From a checkpoint of a small mixture-of-experts model trained on Wikipedia.
Size: 8 layers, width 192, vocabulary 16405.
Experts: 160 experts in each of 6 layers, 32 clamped SwiGLU neurons an expert, 8 picks a token, a softmax router.
Training: a variant of Muon for the experts, 581M tokens, 4867 steps.
Below are experts of layer 2 (counted from 0) of a mixture-of-experts language model. Rows are named router (the router's row for the expert), gate (a neuron's input weights, with its number), up (a neuron's input weights, with its number), down (a neuron's output weights, with its number) and show model dimensions 0-191. Each number is 128 + 32 x the weight over its row's rms, rounded and kept within 0 to 255. Numbers have three digits each.
After each expert's rows: a language model's description of what the expert responds to; "raises" lists some tokens whose logits its average output raises strongly, later layers aside. This comes from a sample of Wikipedia text that the model never trained on.

# expert 53
router:094129091174116104120081071130132168126133127105103159175094140138076113136154144107132161112167085105111131148157118134163146130164149160138111155149111124074118155109109121154115112108124153172108143124083128091097115158146139152096121139148146196133049083087139147091109132118093127126097137134160101070101172111115178168125102155107113123097054145230056100099126147092138195160139142074063091156177077122094158196205134161101146146134105149100102181086104150103163140096105103174186142145102112092175141162104099110118069076099165106125153138171096069110140109144193162117
gate3:079087098151114148129116074102132134156086143139167053097109179138096132133119035166091080100145123075114169149161245131091136145126106143121166045129215171133122154091157145128153143123101142148094148089143206138184142133118126063115093102108168079124158113076165119157119144079141137108133095074132111104116139155108116083165128122138093151098109146156090147122143156112133167095119112104137133132185125184105129120105126112011138145140151142147123164110084142122119103085156061086140133100146097124136123131129148092149115110137163114127111164074096116140103162126137048112
up3:076090147155093109096108106140106140123101150081149083117126133124049128164122083085111081112103092108118151123143201156092144124140109148092130088151145168106098130110151122153057118120090132143079152111099155086216129107106131085106170101109160133152128122044098135165180135074111127124150114066165095145120126170036128088179144137139078168114121116155096166138141201134144173102118125097148122154174131199154155124084112129022085143105134142122155127120150100188114202080173081102152116141165096108152106144111136095128085132121174119146125147109125113141080121110145089169
down3:125054103134082093139103166077132090104114070078145110129096132094147167131147128164136158089122130134158137118084098126149214159147176122116118140165105112126162159091170132090098136138139115120122127156130116110122166148123123109119196113124135162110080227222147155158137145134108152157107101187164160114121114159155156212116106147122149127153083158160112158179197075113128125129123139124105141154133138174151161126118146168160149129136145091156194183086189104070105130180128130066121130122136055095140123167110081071121110161049145107148084124182114137164076098132098147114
What it handles: Digits in dates and numbers
raises: ",", "th", "0"

# expert 28
router:157130165099122050096196147166122161183121097136085140122114119149158101072180170118116127187212124145111162078089120130151100128185085147113135088114151103089105095096126109106163116052147123107097128104131179075142097148095084117159115120115137144050136132150110113129141091080137111178141132122169194126110114148164091157135108113150101084162121111135129147093079143127141152144159134065095141125103150133104088116164132116151135164100094175180134136142078156100167086171066097181126107177111184156069110185075133105137130147076136130128040146120092150193086115135145118101
gate0:110171115121126148146157112118042114134141120120103092115149161156126102124101095159136127136113189055140152138149178127117101078119109120149167149118095148112146172125154109095099184153208132165118171113105066112086115136149153163142118149144148132155141093151122160141147159099113107179071194112116077166108132189131121106100094168110165180108064141126077177118162124072169080137086112136151045134131146070161107147110170141135067117089066110120070109104122207134157091131108146112115109136116106121112089085138123194105141128117132134141132166054130138077180090211151098142
up0:162117159137177130133162107101122106094072104115111127170129126140144077137182140117197123155172169074148127113138154116123137114139113127116162154122115192103200175167125129119118161122147130164117152115132129116088084133144125145084094124163197116127108148102111105124077227104104143135127151103143070111119164117137159139155078154186178203108102211125047121112098147103101154122162126149129128111164084091141127182082194167158111066197077155142156186110152168151135108084112141132114107119188162111064130136114175144071105134146166112138068160149178099125148140082132137115
down0:091079140117092091102062119133109052137201085103047160093131144093117123050151114125095111170141075171102072095074102141160108087180102103136141081140139157109142149155135101160105132048113127059139141096092170097138111156120080117109178122113160115093135141108134092120134122070151159065139055148123129170144106122140119168114159089128148082109115135122144122096125171125150103111163191077102121118142145140160123110153108087155165132144136187144156078119121136111142095178054122125081136112140137113086171198095129130134115161125132156134145073129040125183127094139165107111
What it handles: Personal given names
raises: ".", " x", " +", "0", " /", " –"

# expert 14
router:139112078145128208154134112130174132101078094139149174158146091144151118157103146108136167118129173092053127127117140135129074143147127153135103082106138122184172107175074150122119146133125177127116123149154103127085127097088157069147100172120104133079096146115138090138119218136128131171163159120107136150158062110143116116119143120141119094062189150074180109155121092153135134122104176118127112101138141080110185142050175111195099096151116117109147146148129077117113114139135162142066134055174101039088151163177148143140150154165158201104117097155170168138180131168103096098
gate0:170132113141187143088173158094071142106110116100079136161074073092129193087112113118150093148134119152093148102157115107140144204151124197070120067123173122103101069085112132144137137122121133118119104125132145200084129101118089072128152144122098103097104057124114147121175152070142097155164183122079165136117136162087124117156153142131203099108069139107113143100143142059087132080056127139159129147120149145182146121184087083122039151145164082112133099097142132123156177156084129145142100146190106058143100094097113113138108133161162148098109133130084134078113124139113106123
up0:160103106171165164141131148084118094141164133038125127171136096116097182113141109151119110123179123106128184139155140105111093197130127138094124151143146108108100076135098169116123109135062132097120126136138145184069088047162158057109145112160130107085106098159117133119157182058157115153167153146168180122112155138119173129164128120164241077105098144093132098131050181105129134102124125139148160112158103130149181107135074072139137114170192127113160137096143153146105199085087153140069130151174135101106137114118169108174088095167154158149151133139097116103168158112134155127
down0:176123100151068102095108158158111190065165173125128151136118141138173163088117087123167179105132159119094112112065163128144131108142086084124157139064131179091161078131122140154116171093114114031126177107112113144145114072170083109099128117103162114102176128152160131143112172177182121153179119142187162102132126136107111135179102139108103131123138107158091118118156192142119145208154106134135117128181100142168111108132147158102130136216109172105105204085068196109118120128116172104147084161081111123055109135178136147135099121151100132102106076154120093087120159107160137151
What it handles: Ordinal suffixes and units
raises: "2", "8", "3", "4", "9"

# expert 2
router:114136119093153129138112110114165124147157112108107182188139106133101116138147186100133153096097123102117106168098135139108082188114125115158117114113145087157098180133071131088111093121127114145137147142243140201128150083116133110113131112146067153099079147197144116196077118167123130091112162099121160167147117099166117133157129128110072123058130108078164065185056118142124108145126170137112082051134145177134148074111140081172173138174129189128161123216153104111098137111126207125123128095185142115067126139137177128140114135174134153135111140144158129146143126166134118071
gate0:122124128061142146107122154107095168150091124122110094155122075163180084100084144086157114085158131120110062053110165115083083137180100135152115112119091094152148146131147067126076099138060135136133150119103151070139123166088123146161139153156145117106111158133108112117090161065160120164181168165132114108109179124108124174176082158100085162147161110090136118150114118133138137176131173091134117106135108082095120176128190146162133116156120116175149139126110184117120147095147122088168103049202136087130088098147076122131158166143137103062044110136159129071123102121115030106
up0:139095160089107067126086110134142133135142122125094066135090094152081116106103114128085114090144173090143093098134156157062154164125107089156102149140072070145150148139168142161086082137111123118167145069178120082175152201132096141103168095118120114105098158176154196124121130164141081174167107089186147124093177157146078118183065099167135117134115079151117108155131099121147113168113110096130132117128087129092119154168172084177173100148108099149104115088095101158157112125176086076126167154094136136081055123118150124129108108129090067116084078138125114106067118109152137220
down0:167129069154134135072137162124064106061080106100125086121136161133144119167063127129089159079112165089146124095166127152082140117092089123134180121081132127103158100128124154097143139118187151098129111108137160116133150059104131160162098117151139044095126164168146123148131142081126085084139110158198134151148126111127122122108109162102116131117149126123132168160168149143140135088104119198077162130097101106148177188106132134101114100163136129163153182087195127118128185101067116146209155109100137142072184137170102077121151125127151103185077151116170063079103090137141160204
What it handles: Slavic/foreign name fragments
raises: ".", "ig", ":", "id", ".\n\n", " in"

# expert 51
router:184153090073150179124093152120116072132146091079108078188098086110170096052165131116160100144113092098124142084133173169142138198097168152187108134058125113156137121114202107103120127086140110084143109163122178153193150172181092148163096127104122183044133132098158160159134143108125129125095134150114128065139130187138123104183158128142109124081127157095132109120121123110137131133105157093102108117142138143084127104133060118107153115114186184148123141152075130188153151183108163130144143165152114161119119161130193161068160156149048130113134147135115135134096135129069080152
gate2:106120136122124112110110096091109124186098104131087147177141115044135143098141127176090131084139141140090117139147104144125092177079109170158139146120107041129099150099225132157134150124111140211215100162151161122184189121159141093131153071168178122098093125121138103172162159114109135171097098134094081124145125182069135136175112119120214103132132164166102164138155141082124121153100145123117171146067136157133106139080076096176146216132138088137075113139131109183141117148098134116130133136086116141066096145086100145137120121084120178128102115115129141116084111116113064126
up2:108148121118083169116116114092132150068118154143124125103111110132086119170113112117112211151128189177140099119095174137128202052100144123110087124154098132194109153125108121095102129131150158133102141066085115133165144123082196122134128147100157110113162107129137123138122153119090094150148121147124196141108145056072101098117125078130058183160174107140095158147098154127178111139156146133121107112123107080116169151122166113102100138104091108160110112117128040169044180136179145100096134186150137115153075095174120075145130080115106086105192077132151142111156100049122182121
down2:157169123141141058140116149155145180133122144071136142110154142171128058011114168157119154137082078097122147123136118088167094218169105143163152106121175071171125114107106084156134122073097128178143143165106164062113158121174099145101083103098093131121164060131126113138140090189116142111134121149127066115177154172147106112158125141121119058102079116195141127062087147094112141104163122149111148105141128114176123109113092118138138149141132055145069135160115113117135157165109133139109123083123162106132148128092104122139144086121108126135050087111135149121082134189113060160
What it handles: Non-English word pieces
raises: "ud", "ates", "us", "ating", "ut", "ation"

# expert 7
router:133160071140073107118127100134136122161073166111161120106173171096107108173094104191115137142134095104117097119128145148071190186177115146140141179108172117150128129150133185175146135150137185112150127104183131141118105133094173141106102169194131148198127148077104129163067137094113147109090142153106085040088061106146152093090106164149129170084210156146125086143164123120118113149187131134173132119150108155125098129103116122125092111145120054114138105196142117148090096105117148092099133077093102137152141120125138122100151110142150144135141068109167074182172198118084195124
gate0:145161118103106146139083102106092108085115200086146096130176172155099128096120166144198190185131143151138109085081149158064142140062123122146122148118127165131118097136183136110183111133171138117120166093149044207116155129172101122104111147128183083115125186100091075150125084153072143069115113172119139093142098163110075102093181150088138122129149136122048122126140118105101136112205076138112114129093143109186102087093114113063116142069085123120152099127180100149106062152135115088129097116112091105139130099119168159130148065088128123171132089115120096142158122107144115120
up0:114165122116103060110118094170147142130114160087138109141161154162121130093136160191242137160104161113143064145065151153081223148133190154148154092128145166143113122084112162121145118089164168093147125094126153195151183113152118108115128113145142116118134104102133085185159090104083129065096173169201118130106092147124089138091174126136171113171177146115084124129129124111123136117219158135087082108049144108159115129139180115087129170149091097152100113158142117145139081146145133139106115078105096096109126135095159189149124087104146122111123104081185094115124150134125084153
down0:072148110177091134096100111116121203128060107142191165134119151169106154128144125132181167219138070144189060082072128139069140160093079166112098119115112164105143070100118103163142155116143103156124116103089111155128129156108120175137089132140125143114128085077162123124127170080156117171178120163136117140132111180128158139164121136146154101128110134168109107089151089145116095167131072114138146075097106092111153124176084123104180132179190121145157128114206165180156102143117160173162102135112132102151145107089092091148081095105101168124146119050112069138141068096144139089
What it handles: Partitive head nouns
raises: " of", ",", " and", " in", " on", ":"

# expert 56
router:145132145210120137120086100091152102142118170067174150083153180106134107112125117144146174171078120122182099176156133054144176154082164120154130148165158110149144112185130147097100163123176091123115142048092110119141156133168123133135182186156121073186122183162136131166093141137145116139183143164105150176117140114129165141154124088144123172076130208178173118152148172174188121133111145170157165139153085131089142148133057100170143124135130091155074112111183157103070140107119171089141124109125092093150132143157078099089121107149141102130115102066172149118153132175145168096
gate2:164160175207153116170140119200175152160206087143133137107150099108148097132102146151182129074170147157099172099103125122124126093085125105135150195162124124077071142144118084141125125105145119165090110149065132111135123125168168142193178110144092119152136103168107116152144085117145113101145132120159119152108159110128217116111167142164138118144115152155140073140159148057184121123110148150136112112129146085140091128112122140093189164097152054079100060157134162093088147158182139183142175090144101100082135117118159170117153159155103102117169119086109124121153141201165161059
up2:224125178173118141125132136235139101165161147140136104122179127093139134118139108152139147074155137103127138117170100127137119079129122160164131152065125106117116125101079120138108105126095099173123102147124090086120089155168106153109122089112098039156110086153073133098118058175136102094086125231110118185091121095099168097067164159130147091146116116124116107138188105113164138172136102149126105170072146115139067106126147142130081108126153124099130097137171144063152196157155077180175153107191143095146145100075139113135096157120095121131125126140128167117166083134141155080
down2:116122156093156163149118148065082114128106136145176114099121125103164184150060185132142071088089176122109102097124105100157087098127111108111165119155203193121147199084119162162126136101115075156134128110090156125101108105149107146118168091114148161167138140076095141109173120159076081101186164112149134133154120065180118143095171114141128100152134136150085076085139123099139182130117092127093095129102129148128153093147177201154131109110131178133065124141106146128069156145120142132087103098153104117141159092090104084105126139223145151123164045087133141126201105126111111058
What it handles: Common English word stems
raises: "s", "ers", "in", "age", "-", "c"